Weights of a small mixture-of-experts language model, trained from scratch on English Wikipedia.
Size: 8 layers, width 320, vocabulary 4096, 100M parameters.
Below are experts of layer 5 (counted from 0) of a mixture-of-experts language model. Rows are named router (the router's row for the expert), up (a neuron's input weights, with its number) and show model dimensions 256-319. Each number is 128 + 24 x the weight over its row's rms, rounded and kept within 0 to 255.
After each expert's rows: a language model's description of what the expert responds to. This comes from a sample of Wikipedia text that the model never trained on.

# expert 3
router [ 98 102 126 155 157 115 130 119 131 115 126 165 130 157 113 157 122 134 146 103 115 159  77 118 112  85 158 156 121 115 114 119 184 164 142 141 105 115 144  68 126 126  96 103 124 104 121 128 144 129 135 128 151 159 108 159 127 133 103 127 124 115 136 138]
up0 [120  98 118 123 133  96 119 110  91 117 140  99 136 129 111 134 111  95 118 163 121 127 113 141 188 139 156 142 115  70 139 141 148 118 129 152  99 123 164 104 180 144 160 137 114 130 107 136 148 110  68 158 105 144 189 130  71 126 106 145 112 154 144 138]
up1 [ 97 123 181 152 141 106  92  80 154 137 156 124 124 110 126 105  98 124 167 126 155 140 131 143 144 120  95 162 142 135 115 119  94 125 109 139 139  99 161 142 130 145 132 112 137 104 166 112 126 139 126  90 127 164 134  90 126 115 145  82 101 150 139 105]
up2 [113 108 130 153 127  99  87  90 107  90 168 134 127 162 139 121 142 117 115 131 174  96 163  95 171 108 135 131 173  86 116 103 101 143 134 119 122 136  90 147 144 113 106 121 147 115 158 132 132 151 132 134 119 151 117 136 200 187 140 143 152  83 141 119]
up3 [160 117 117  86 124 136 104 127 157 100 121 123 120 141 124 144 125 131 114 122 122 131 100 140 118  53 144  93 116 102 121  92 161 109 132  80  74 117 114 116 126  83 152 109 134 115 122 145 148 161 106 184 125 111 159 151 124 168 129 111 142 160  88 147]
up4 [128 154 111 133 119  81 128  72 139 144 137  95 150 126 128  99 109 150  99 142 120 140 146  92 106  90 130 139 126 119 142 106 144 128 129 137 139  58 103 161  98 127 106 126 123 123 155  99 148 128 164 148 124 142 127 104 169 136 146 152 137 104 118 111]
It responds to: Mid-word vowel syllables

# expert 19
router [117 143  99 116 160 126 158 188 158 116  98 126 130 148 118 122 108 125 186 112 144 105 155 105 161 144 121 102 124  87 142  99 141 129 155 110  99 161 137 152 106 161 120 128 123 168 113 169 107 135 117 124 162 127 114 139 130  77 117 157 146 116 164 111]
up0 [120 181 122 126 146  97 182 165 118  74 121 139 143 150  93 142 104 163 130 147 104  63 122 117  83 139 135 111 143 116 122  88  87 138 142 152 128 149 113 137  80 124 198 147 125 164 170 135 168 143 134 114 153 155 136 149 107  72 112 161  72 132 151  98]
up1 [ 96 154 107 114 127 115  81 163 159 137 134 126 167 161 150 127 143 114 120 123  90 151 129  86 140 143 157 134 109 144 118 136 117 196 150 135 119 163 132 143 136 115 168 151 105 107 112 125 104 124 136 126 114 147 156 107 155 112 124 118 123  93 129 123]
up2 [ 96 119 119 118 136  90 144 113 143 100 112 159  64 115 142  91  99 150 136 129 125 146 143 112 106 176  97 141 125 113 138  91 131  93  95 138  92  96 136 154 100 178 149 140 148 171 115 140 121  98  75 163 143 122 128 112 116 145 151 126 168 102 111  86]
up3 [159 134 150 128 128  92 130 186 144 124 106 100 132 139 124 140 125 153 141  98  71 136 157  86 134 139 105 174 129 121 112 152 152 122 145 117 107 119 154 110  78 148 111 128 103 135 113 170 147  95  87 163 136 106 142 146 109 115 142 174 104 159 136 149]
up4 [153 108 111  88 150  96 116  73 163 119 123  89 101 126 142 132 155 113 117 129 135 112 138 129 135 119 117 120 135 148 113 104 145  94  90 157 164 176 132 136 113 106 113 162 106 143 153 178 115 104 152 134 131  88 129 119 139 118  67 168  92 135 151 117]
It responds to: Rare letters and scripts

# expert 21
router [138 119 131 147 125 121 168 150 122 134 139 141 100 145 162 113 132 160 134 119 145 141 124  86 146 135 187 142 124  79  97 110 157 136 142 116 158 156 102 128 149 133  96 157 150 149 115 123 123 127 132 137 121 112 127 156 137 151 114 162 157 101 161  80]
up0 [112 160 140 118 101 128  91 128 133 172 107 118 147  90 109 121 102 135 135 163 115 133 108  93 148 105 171 139 110 127 152 134 113 106  85 115 146 138 144 141 144 149 142 122 128 139  92 164 154 110 107 133 101  82 128 130 143 102 116 103 152 131 115 156]
up1 [128 126 126 160  92 125 124 148 137 147  99 125 140 110 181 107 151 174  72 144 130 141 120  91 120 158 122  94 125 163 145  67 122 181 117  89 148 209  92 124  98 143 120 105  83 143  89 128 125 154 129 101 113 111 140  94 113 111 123 123 151 137 159 108]
up2 [145 145 190 153 139  93 129 140  98  83 117 145  87 137 143 147 179 101 127 137 134 166 132 151 147 149 129 124 137  92 101 115 145 141 155  85 112 151 120 130 131 108 189 133 115 117 126  99 133  87 126 138 142 131 130 147 106 103  70 133  82 142 145 129]
up3 [115 136 147 121 121 123 151 122 127 151 120 168 114 166 165 115 163 119 144 104 132 142 132 147 149 142 152 169 110 140 106 124 140  99 136 158 115 129 154 101 144 125  79 138 104 169 147 121 126 101 117 131 132 122 100 126 124  91  61 135 109 116 123 132]
up4 [128 162 152 152 143 101  92 116 149  81  84 104 116 146 108 135 100 180  84 127 130 122  90 138 120 144 136 120 100 137 169 131 123 110 132 150 174 150 119 142 141  90 116 119 130 136 133 137 141 125 190 116 160 129 150 123 111  98 159 165 125 137 114  95]
It responds to: Dates and clause openers

# expert 17
router [129  78 108 115  87 105 105 143  89 131 136  92 101 116 128 106 138 121 129 132 131 155 125 113 138 103 162 147 119 102 131  99 149  92 163 141 129 133 101 121 131 132 127 161 131 139 182 138 166 125 153 102 159 149 132 138 115  84 162 142 161  95 141  92]
up0 [146  97 120 161 119 114 122 137 101 158 114 129  81  95 107 129 172 116 137 114 140 138 174 143 134 164 151 149 143  99 115  99  95 143 162 148 126 135 100 154 134 115 106 110 120 105 152 140 126 128 129  94  93 100 124  73 124  85 105  89 116 118 119 148]
up1 [111 163 120 166 109 112 137  92 146 123 141  98  99 111 136  97 112 123 120 198 144 129 146  60  99 164 135  93 175  55 172 107 113 135 141 151 104 131 111 116 173 136 128 112 156 128 146 168 120 105 145 126 124 151 129 133 120 101 139 113 161 160 127 123]
up2 [123 116  86 145 148 103 128 117 122 117 141 142 127 178  84  88 125 128 192 123 142 155 101  95 128 138 122 134 117 116 171 140  87 172 146  92 123 159  95 146 150 128 108  94 146  92 102 119 139 103  94 112 171 118 133 108 124 106 171 150 118 130 126 139]
up3 [104 118 122 107 100 141 165 103 145 117 121 125 114 169  87 124 169 115 148 139 119 124 142 163 116 152 127 109 106 123 107 102 146 101  86 170 157  97  77 118 147  80 132 121 109 125 130  98 140 118  90 158 141 178 138  89 134 116 125 116 114  56 137 132]
up4 [115 142 128 150 143 157 140 123  97  96 120 124 103 128 109 159  52 131 115 118 122 128 181 124 123 141 119  39 111 125 115  88  92  93 190 134 138 147 112 119 129 116  99 119 125 148  87 140 176 126 144 127 136 121 132  96 109 104 171 154 143 141 140 120]
It responds to: Prepositions and verb endings

# expert 5
router [106 106 129 119  99  87  88  86 169 123 104 125 104 171 133 122  77 124 168 129 159 149 140  94 145 117 150 144 144 137 145  83 177 120 143 171 157 108 142 134 133 159 104 124  92 136 131 177 133 108 117 136 139 146 111 116 141  88 118 133  79 147 133 145]
up0 [107 143 148 114 116 126 102 122 132 113 167 149  97  86 110 130 181 115 131 130 136 139 134 124 142 143 105 150 132 109  99  96 101 127 150 128 135  96 119  96 127 150 123 136  93  99 136 119 152 156 139 169 113 119 121 142  86 134 131 115 121 115 164 147]
up1 [118 135 173 108 118 101 112 110 126 110 126 130 134 135 187 105 155 170 142  98 165 113  80 133 138 141 104 155 111 114 116 140 154  92 129 146 132 121  85 150 158 122  83 150  89  98 152 138 131  98 119 109 129 123 146 161 121 128 142 102 120 132  92 123]
up2 [130 114 145 154 102  93  89 134 123 100 143 131 135 148 155 105 115 128 134 110 126 104 103 126 114 117 129 169 164  87 109  58 158 171 127 149 168 117 123  78 105 123 142 116 125 148 145 149  66 138 118  90 162  83  97  99 141 112 111 121 129 132 143 119]
up3 [135 119 193 152 139  92 113  82 113 142 138 138 119  98 121 137 113 160 129 117 145 161 120 110 134  99 160 113 122 142 159 130 152 127 137 161 128  89 152 134 108 134  93 131 117  97 120 106 143 132 149  98 150 152 109 113  77 127 150  61  86 132 133 119]
up4 [104 107 161 129 106 181 118 156 148 138 118 138 117 151 137 140 178 135  62 152 107 104 135  98 124 133 111 115 105 166 158 118 104 116 127  76 143 100  85 148  84 103 126 118 146 110 172 165 143 125  66 161 141 124 125 138 107 147 124 122  72 135 144 114]
It responds to: P-initial word pieces

# expert 13
router [ 80  96 122 135 134 112 165 124 131 111 103 118 113 184  99  79 124 143  73 115 160 174 139  86 114 156 129 174 141  73 170 114 136 186 109 133 105 137 155 133 151 132 171 144 144 114 114 128 163  81  92 115 137 105 142 216 157  96 147 104  96 140 110  98]
up0 [135 133 121 120 103 139 142 157  95 127 149 105 135 137 132 137 116 136 122 119 143 145 218 114 139 134 139  96 136 161 145 111 130 159  75 106 138 105 142 128 143 159 139 132 180  97  85 148 126 108 151 146 121 119 144 168  94 120 117 120 121 153 117 133]
up1 [106 116 141  98 126 116 158  83 140  90 164 122 104 147 131 139 125 119  85 158 115 127 144 117 116 143 149 135 102 106 153 115 132 166 113  98 124 118 140 113 117 117 138 163 148 153 101 130 157 128  72 119 162 122  80 140 117  93 105 142 133  61 118 120]
up2 [132  94 111 126 120  97 123 124 152 125 123 136 130  98 101 100 170 147 141 137 169 180 152 127 141 128 129 124  81 105 115 138 100 160 153 118 112 101 126 147 121 134 149 148  77 103 127 167 147 130 137  94 114 132 134 131 121 123  93  63  99 106 104 130]
up3 [127 114 110 101 166 135 135 183 144  86 149 139 134 164 147 111 160 130 149 138 164 125 147 154 136 127 145 148 126 122 125 123 128 107 104 106 160  77 119 125 160 116 152 121 115  96 134 154 146 127 164 138 151 120 155 146 122  54 121 126  98 143 155  99]
up4 [133 143 133 113 122 118 117 123  42 124 137 111 143 147 123 146 102 193 151 144 118 114 106 114 146 171 179 129 120 134 116 136 146 133 106 105  96 132 180 149 156 134  73 180 210  86 126 113 154 102 122 164 157 143 146 151 157 118 152 128 159 130 129  90]
It responds to: Initial S and D

# expert 12
router [109 116 113 125 132  99 137 130 146 114 138 143 104 179 142 124 108 168 142  90 125 131 136 106 130  99 124 112  58 121 166  67 130 115 164 164 107 113  83 142 124 136 167 112 119 139 123 161 153 114 158 122 127 129 144 103  58 184 118 142 153 122 164 107]
up0 [121 148 117 145 108 148 102 134  76 145 102 102 154 130 146 123 142 102 105 171  92 140 177 156 152 113 139 121 126 154  86 124 159 114 150 141 125 143 136 137 133 120 104  95  95 153 189 140 107 141 115 149 132 187 149 118 154 127 134 150 135  98 100 126]
up1 [115 158 129 157 125  97  90 157 111 107  91 173 138  99 162 180 120 122 135 119 144 139 125  93 121 155 100 101  69  97 100  94  67 124 138 129 137 150 139 127 135 124 141 118 101 118 127 103 125 153 146 148 146 137 181 124 129 115 120 135 115 138 101 149]
up2 [113 119 137 149 100  93 120  94 144 141  59  91 138 131 136 163 125 106 140 115 153 125 132 173 161 152 100 123 143 157 146 141 116  97 175 113 117 157 101 166 100 123 118 192 107 120 128 117 113 102 146 158 116 113 137 145  69 176 150 113 127 124 125 119]
up3 [154 103  94 128 123 121 150 148 131 127 117 128 118  99 114 144 132 140 140 123 127 115 205 127 128 131 130 126 102 109 161  92 138 191 165 106 139 149 140 127 132 134 137 155 129 119 112 107  99  84 151 104 105 120 139 178 109 191 151 135 178 109 139  94]
up4 [140  99 171 140 109  76 168  92 117 125 114 109 118 170 129 105 154  97 134 163 147 164 136 139  71 156 197  72 118  94 132 147  98 105 120 155 138 113 104  77  77 128  76 175  97 145 134  94 150 145  67 110 122 170 155 120 120 141 119 123 141 113 117 112]
It responds to: Taxonomy and descriptive suffixes

# expert 16
router [118 107  85 108 121 127 150 138 139 146  92 138 126 125 101  95 122 132 100 118 168 162 114 172 120 139 128 116 146  93 118 131 142  82 148 127 109  94 136 130 143 112 101 141 144 167 155 178 129 110 120 120 146 123 150 123 109 138  94 143 168 100 119  92]
up0 [109 142 142 161 153 116  91 174 166 171 109 101 147 113 117 151 136 104 116 163 128 158 137 128 144 116  95  95 153  95 110 104  98 128 113 126 117  95 121 129 166 168 122 159 160 149 135  81 168 149 115 118 123 108  94 148  99 116 104 145 155 152 162 123]
up1 [122 150 134 159 129 171 145 161 115 117 125  62 109 115 189 146 161 137 173 159 117 155 126 115 130 133 126 132 119 140 150 125 102 176 150 145 155  85 152 181 120 171 118 111 115 117 203 137 164 147  72 163 178 168 117 129 122  96  73 139  90 107 156 145]
up2 [125 141 138  97  91 102 120 155 121 150 174 141 133 101  92 140 145 166 118 112 171 119 153 113 128 134 185 127  98 144 135 140 105 147 100 100 113 139 125 129 158 100 142  75 118 105 117 114  97 114 124 147 154 102 161 108 138 109 121 103 118 135 148 108]
up3 [117 129 117 136 127 155 133 186 161 110  83 140 129 116 115 138 143 127 132 100 140 121 116 113 147 142 142 114 109 150 133 122 129  98 145 113 121 132 106 111  97 149 103 128 137 141 129 112 101  91 145 121 118 115 169 111 101 128 116 141 117 119 124 106]
up4 [127  95 144 129  99 129 114  95 101 104 155 115 125  98 162  85 147  84 119 125 142 155  70 127 159 108 153 154 152  79 130 115 145 128 116 157 135 144 140 150 125 129 115 106 126 167 130 165 136 145 121  92 166  95 114 112 117 110  87 131 159  99 136 153]
It responds to: Predicates and adverb endings

# expert 26
router [130 105  91 143  96  89 154 122 127 204 107  94 128 119 118 113  91 138 109 118 182 167 152 122 169 109 163 141 112 120 158 134 150 167 134 157 107 152  97 128 120 130 180 107 166 118 172 144 134 143 146 132 137 154 125 148 132 152  95 119 137 105 137 118]
up0 [120 108 189 127  97  98 141 119 113 115 150 107 123  89  95 109 140 126 125 201 109 117 157 117 110 132 132 167 145 150 132 141 140 128 128 138 128 136 125 137 128 131 151  90 115 112 120  88 132 114 125 133 147 177 113 129  93  92 135 108 112  87 180 140]
up1 [141 132 164 135 100 184 132 127 152 102 141 148 171  92 116 126 136  91 132 148 122 140 107 121 137 156 110 112 151 159 131  94 120 141  92 100  94 169 109 117 151 141 126 140  99 101 112 131 124 141 117 145 155 150 145 132  83 117  85 130 156 114 159 137]
up2 [125 165 158 160 143  88 122 171  80 164 138 125 101  76 175 120 116 130 146 166 133 152 158  96 160 174 155  95 124  85 159 114  95 114 103 157 141 109 113 157  97 103 141 117 152 104 122 130 140 119 134 181 109 150 180 104 108 137 158 115 139  99 112 139]
up3 [128 136 107 109 129  92 116 122 177 156 128 138 124 125 140 205 106 144 129 114 160 152 152 117 131 119 145 104 101 111 138 119 129 147  91 102 125 123 148 142 121 137 155 142 135 120  93 143 115 164 134  89 121 132 141 154 133  92  99 128 171 100 104  48]
up4 [137 131 144  80  86 103  84  84 104 146  97 141 113 141 159 113 107 152 128 129  97 152 172 108 154 159 134 118  76 158  90 117 114 141  85  95 179 116  94 136  86 110 127  93 122  96 121  97 125 100 111 150 112 118 140 123 147 115 115 156 134 130 157 150]
It responds to: Determiners and quantifiers

# expert 22
router [104 104 151  91 147 102 123 126 110 120 145 110 129 177 125 147 108 132 155 118 111 135 119 111  86 134 155 110 145 127 137 116 127 140 140 132 159 120 131 104 107 166  96 132 147 135 119 131 156 133 129 123 134  72 100 134  77 134 155 161 122 127 113 153]
up0 [104 110 114  77 135 118 106 126 130 118 125 148 155 160 162  99 166 136 154 119 110 115 161 108 159 101 126 121 133 133 131  78 150  98 181 139 123  95 117 167 127 132 122 131 136 160 136 129 155 131 154 149  99 132  72 102 133 150 110 123 134 145  99 148]
up1 [100 139 118 141 126 120 141 138 119  94 123  84 138 142 111  90 113 133 137 115 133 154 169 108 140 140  92 145 180 115 135 141 102 125  83 139 126 147 109 141  98 115 147 144 131  92 137 104 123 159 169 130  89 161  95 116 159  98 189 132 165 134 188 123]
up2 [115 123 131  89  99  64 115 129 123  94 110 150 125 120 147 144 147 129  98 117 104 135 135 115  99  99 143 125 116 138 123 120 121 118 150  93 182 127 109 109 166 144 146 114 104 155 123 150 176 142  86 121 137 139 125 135 121  89  78 141 148  82  96 140]
up3 [132 140 145 149 103 136 119 107 124 127  89  78  99 134 138 194 129 147  78 135 143 117 132 104 100 175 139 120 142 144 117 153 142 142 119  93 140 154  98 149 167 134 115 112 166 149 137 131  90  83 128 145 144 131 160 136 124 106 172 123 138 106 168 123]
up4 [132 181 136 103 134 101 100 122  87  78 140 132 146 104 142 137 155 150 126 157 101  85 111  96 125 117 138 104 110 152 124 124 105 126 154 145 112 157 155 117 108 144  94 102  93 122 138 127 118  76 139 167 131 132  89 168 102 132 137 147 130 160 136 111]
It responds to: Foreign name syllables

# expert 25
router [121 105 138  92 149 102 115  83 118 110 102 123  88 121 114 112  82 152 108  89 132 157  89 128 110  67 129 131 140 125 135 114 163 148 121  92 127 141 153 108 128 173  86 132 153 114 127 117 111  98 128 101  79 122 107  99  85 147 107 158 128  64 103  92]
up0 [101 116 159 112 140 103 112 125 106 133 111 155 158  82 141 126  87 136 127 132 160 106 114 149 159  91 139 164 149 131 139 121 136 139 143 149 166 140 103 137 144 161 122 110 135 150 140 117 149 131 106 160 158 124 102 146 168  79 143  89  93  93 148 114]
up1 [152 134  76 134 157 135 153 166 121 176  89  95 159 140 160 133 134 158 175 105 137 140 101 104  94 129 162 125 104 147 122  89 125 116 150 114 133 100 159 118 105 150  93  90 116  95  84 187 104 135  97 127 153 121 167 109 149 127 133 157 117 122 127  76]
up2 [115 118 115  91 121 102  71 154 134 136 118 131 122  76 173 123 106 138 141  99  65 130 109 108 158 104 122  68  99 110 181 117 154 160 111  83 106 145 105 135 161 133 112 150  83 180 149 114 174 135 101 103  60 127 156 163 131 134 148 124 113  72 106 104]
up3 [101 111 150 109  89  66 136 128 119 128 144 139 123 122  74 168 107 130 144 140 126 115  96 149 161 115 129  79 103 157 122 114 147 164 131 102  92 176 140  83 145 126 101 115 132 137 111 114 130 118 118 125 151 104 152 140  80 156 141 183  87 127 120 136]
up4 [121 178 161 136 139 130 105 127 148 121 144 150 127 113 143 130 101 177 100 140 180 147 106 152 152 111 126  87 128 159 123 159 110 120 151 144  96 159 147 119 138 118 119 150 106 143 132  92 159 126 153 127 125 163 114  74 116 119 132 139 122 120 153 180]
It responds to: Given-name final vowels

# expert 9
router [ 85 119 117  73  99 137 124 137 102 135 118 136 114 138 123 106  92 154 131 123 165 146 102 120 150 137 142  99 110  72 159 117 120 149 128 124 134 138 123 137 133 109 144 141 161 146 145 150 151  85 151 135 112  62 132 161 112 186 183 150  91  99 135 129]
up0 [ 95 137  92 122 144 110 175 136 107 141 124 180 120  98 137  92 117 113  86 134 101 134 132 142  81  91 150 119 131 154 161 108 132 107 135 128 154 140 152 117 142 128  85 156 128 107 149 168 113 125 135 177 120 149 168 104 137 144 129 126 136 133 129 128]
up1 [119 138 138 134 109 113 128 168 151 149 164 144 153 125 118 126 164 123 136 108 142 120 146 120 181 111 134 100 103 160 104 115 103 155 145 104 136 140 153 147 130 136 125 119 114 136 132 196 138  97 148 182 151 119 155 139 109 129 126 139 148 122 120 127]
up2 [125 140 110 106 129 171 118 157 135 149 141 121 112 145 149 124 131 157 177 122 153 118 129 149 107 114 126 137 118 155 136  93 162 102 133 138 112 135 137  94 121 102 116 190 143 139 124 137  93 134 138 100 104 128  63 151 117 138 129 109 193  90 187 148]
up3 [137 154 119 109 115 158  91 142 128 145 123 108 114 183 145 140 117 177 151  93 112 173 149 131 124 138 158 132 111  98 160 149  97 144 132 163 164 114 119 106 128 182 147 121 165 167 136 138 130 170 168 110 130 131 139  75 127 151 136 148 115 169 117 140]
up4 [112 127 131 115 102 113 126 123 125 123 128 139 141  73 102 129 126 141 146 131 120 142 114  64 120 125 153 130  97 115 186 150 136  98 125 120 116 143 137 116 143 170 117 127 108 120 152  99 142 108 131 118 114 117 125 151 126 143 132 141 118 135 161 102]
It responds to: Foreign-name initials

# expert 4
router [111 125 107 139 108 108 109 136 123 104  84  96 122 158 127 110 106 180 130 104 142 125 163 133 145 114 115  87 102 119 157 125 106 117 137 101 140 111 168 108 153 136 100 185 147 110 162 120 160 129  85 160 133 126 172 125 134 148 128 154 140 129 112 103]
up0 [120 131 157 155 127 117 108 104 150 162 125 137 143 141 113 108 134 116 145 151 142 178 168 121 141 102 119  60  98 174 123 170 114 136 146 126 136 154 117  87 166 158 108 160 151 101 149 102 115 148 120 118 126 140 144 132 154 123 126  86 141 136 116 119]
up1 [141  82 155 132 141 123 113 101 138  90 116  89 134 141  88 121 127 121 163 101 137 141  93 121  95 100 119  85 111 140 141  96 116 118 105 148 132 133 122 135 145 119 109 133 100  86 113 116 188 158 131 108 118 108 124 154 162 127 114 141 135 145 158 115]
up2 [160 138  93 192 114 132 115  78 124 111 131  88 141 191 142 115 116 150 123 104  91  96 109 145 119 147 133 101 132  89 158 106 117 120  97 109 122 147 139  63 134 128 153 143 144  82 162 102 134 148 134 158 125 115 154 146 136 162 120 153 157 125 168 135]
up3 [136 102 108 193 110 160 152 138 122 154 145 122 104 156 106 113 122 135 116 118 141 113 136 104  95 130 107 113 117 102 133 126 133 130 125  97  91 150 140 111  99 143 120 140  74 133 140 131 162 113 126 140 128 129 136 152 146 132 138  84 109 121 126  82]
up4 [142 151  61 142 155  86 122 133 146 134  88 132 168  90  92 139 121 155 124  97 137 110 156 101 141 126 155 155  99  93  92 115 135 163 123 189 105 101 160 129 141 125 149 120 123 126 135 114 132  83 109 148 102 134 140 121  92 153 155 103 126 115 140 160]
It responds to: Word-start fragments n/h/v/qu

# expert 0
router [108 103 103 103 138 123 161 101 130 158 108 151  60 124 107 124 137 142 117  74 137 151 119 138 113  80 151 127 123 143 111  93 100 117 130 133 133 141 101  85 112 167 163 104  92 123 122 109 142 118 107 157 147 171 132 132 116 151 117 150 125  82 123  93]
up0 [105 129 148 112 100  85 149 126 107 137 129  93 124 118 158 117 118 148 102 100 144 139  99 126 121 159  98 126 107 132 104 148 120  97 151 160 151 150 116 155 116 111 132 116  99 105 144 144 127  77 144 150 126  59 143 145 103  88 180 164 103 125  94 141]
up1 [109  82 155 133 124 122 149 147 120 108 187 122 100 177 128 126 135 133 131 149 155 114 107  80  91 147 109 165 106 119 123 105  88 148 125 132 142 170 123 101 133 124 117 117 133 130 129 126 157 146 105 126 154  91 107 137 162 146 134 160 132 118 145 151]
up2 [150 152 123  87 140 101 118 123 141 141 123 150 104 162 159 133 122 144 114 119 156 124 125 118 147 152 133 158 136 116 110 148 137 112 148 140  86 121 110 122 151 138 108 121 116  99 120  93  86  70 133 121 116 137 121  98 138 167 120 102 123 156 108 143]
up3 [119  72 150 169 128 103  98 110 156 157 136 139 109 141 162 107 162 105 116 146 146 113 117 133 167  75 130 184 100 120 152 107  94 126 103 103  88 107 139 129 128 178 153 159 100 127 156 152 111 127 151 124 107 116 105 148 133 141 108 149 115 119 139 123]
up4 [107 126 151  96 135 146 153 133  93 187  88 131 104 130 142 161 113 145 175  98 131 138 150 138 138 172  91 112 130  91 124 118 134 129 155 132 155 160  93 137 150 145 155 113 102 116 149 138  99 118  94 143 152 137 116  91 126 144 165 134  70 113 101 184]
It responds to: Proper-name word endings

# expert 2
router [128 132 128 132 113 135 147 189 107 134 144 136  88 143 122  72 143 122 142 109 167 131 119 134 150 123 185  89 105 164 122 110 122 148 133 109  97 143 104 172 144 193  97 142 120 174 162 182 142 181 118  96 143 134 102 163 135 170 116 148 139 109  97 158]
up0 [136 143 128 122 137 113 164 125 127 139 100 161 105 133 138 110 126 108 107 133 157 130 122 146 154 128 153 140 101 139 166 136 131 172 131 172 118 103 143 151 143 136 179 108 132 135 134 150 115  88 145 121 153 131 130 153 176 126 127 124 133 122 108 107]
up1 [116 117 108  94  97 129 131 170 130 100 130 118 138  79 122 134 191 140 106 126 134 125  85 176 153 125 115 120 140 129  80 132 138 135 115 128  76 128 122 112 143 179 162  95 134 178 113 142 144 115 113 117  91 107 130 152 140 110 102 143 159 129 109 108]
up2 [133 131 109 125 131 136 103 175 131 150 125 150 121 173 125 151 120 141 108 115 147 179 131  82 189 141 149 124 138 111 144 113 137 117 122 116 175 141 168 124 119  99  79 115 115 140 114  97 115 120 128  77 177 137 137 188 156 114 100 110 137 104 144  87]
up3 [113 130 143 105 142 109 131  83 101 156 173 155  93 137 142 125 125 170 122 106 144 134 139  88 174  87 182 161 136 159 122 136 138 119 149 125 102 128 136 160  87 105 146 117 163 127 157 103 121  74 123 143 151 132  98 143 130 108 142 138 148 125 106 172]
up4 [141 110 158 139 124  93 144 164 140 144 162 130 100 153 154 142 131 131 147 151  98 109 138 132 136 174 121 116 149 151 159  95 138  89 126 133  92 140 146 126 125 183  54 164 145  99 172 198 120 126  87 122 128 140 170 112  98 129 111 158 130 120 139 145]
It responds to: Article a and name-pieces

# expert 14
router [123  90 134 128  87 133 134 149 101 100 114 162 102 158 119 140  82 123 175 110  97 115  96 149 126 122 109 108 115 105 129 104 158 147 142 141 100  87 118 130 123 127 149 113 159  97 138 122 148  99 129 114 194 166 183 149 156  95 117 139 118 118 169 120]
up0 [129  71 117 122 121 180 109 128 129 104 113  81 136 107 117 136 134 125 138 142  67 139  82 131 133 100  95 138 116 124 157 145 127 164 154 130 168 147 110 113 138 104 140 139 141 111  98 156  84 133 129 153 135 164  92 154 166 126 130 132 142 128  86 120]
up1 [126 126  99 107 135 111 136 170 133 127 149 137  89 108 101 135 145 173  61 125 128 138  92  80 111 114 135 107  94 101 108 126 151 128 114 159 127 105 141 122  98 106 173 100 128 123  86 128 157 164 158 142 102 160 126 122 132 130 112 146 112  90 164 157]
up2 [111 179 123 133  94 152 133 133 140 124 133 166 135 173 137 147 137 171 136 125 123 144  85 125 107 109 136 157 111 144 140  84 151 129 159  87 135 154 118 126 141 144 121 102 134 123 147 130 139 109 136 143 101 112 114 115 138  89  72 166 125 132 122 141]
up3 [126 132 125 173  82 133 122 133 108 106 127 114 126 125 105 150  50 126 135 112 141 152 118 130 162  95 124 116 162 135 158 125  88 131 176  99 133 118  88 112 142  80  90 154 116 114 126 129 109 165 113 119 109 114 147 117 113 180 121 115 104 166 131 142]
up4 [107 156 131 139 127 142 113 163 128 152 121 144 167 165 145 140 140 134 153 120 131 104 130 105 127 123 110  99 149 118 139 120 134 161 111 146 101 124 140  90 115 167 117 105 114 145 139 130 173 122  79 110 105 125 154 139 110 110 143 130  98 121 174 127]
It responds to: Mid-word consonant pieces

# expert 29
router [128 116 114  89 155 131 140 143 129 143 100 106 127 128 102 110 136 132 142 128 134 140 130 120 172 114 126 145  95 123 162 123 148 139 139 141  82  94 146 134 133 129 145 119 165 108 172 172 129 153 116 105 160 112 114 131  93 129 117 149 151 115 146 128]
up0 [136 161 168 142 112  93 126 141 165 143 122 120 115 110 122 149 190 154 120 119 120 173 109  87 118 108  96 106 128 116 150 151 153 123  86 101 100 186 122  90  89  98 146  93 107 142 109 147 127 160 140 121 103 172 136 124 129 127 122 168 123 113 143 129]
up1 [105  82 140  97 143 139 124 153 129 167 150 147 122  82 194 152 147 163 139 135 157 128 127 107 140 125 135 155 116  99 160 112 124 117 121 139 114  62 137 161 129 125 147 120 151  87 125 121 129 115 110 153 132 144 112 146 123 104  62 119 167 125 164  82]
up2 [103 109 109 103  94 109 143 123  77 131 119 146 140 100  94  62 135 152 145 166 129 117 158 124 156 104 169 147 153 105 134 186 145 121 127  93 125 130 165 135 144 143 174 157 107 121 109 136 104 146 133 136 158 150 170 137 136  71 153 126 124 147 131 109]
up3 [133 123 144 114 113 134 119 110 151 103 122 113 120 112  80 118 164  94 147 138 149 145 129 125 172 109 169  99 123 158 124 146 151 166 145 151 117 129 115 141 155  96 104 115 179 123 123 151 120 173 139 128 123 138 131 129  65 135  96 116  86 113 180 106]
up4 [131 150 118 119  96 136 154 135 144 114 133 104 140 133 149 134 100 118 146 111 131  95 103 109 157 113 173 134 154 103 120 103 128 142 100 102  73 114 159 138 123 110 132 111 122 169 136 142  90 160 120 115 137 149  98 143 118  90 150 127 102 117 164 131]
It responds to: Geography infobox and headings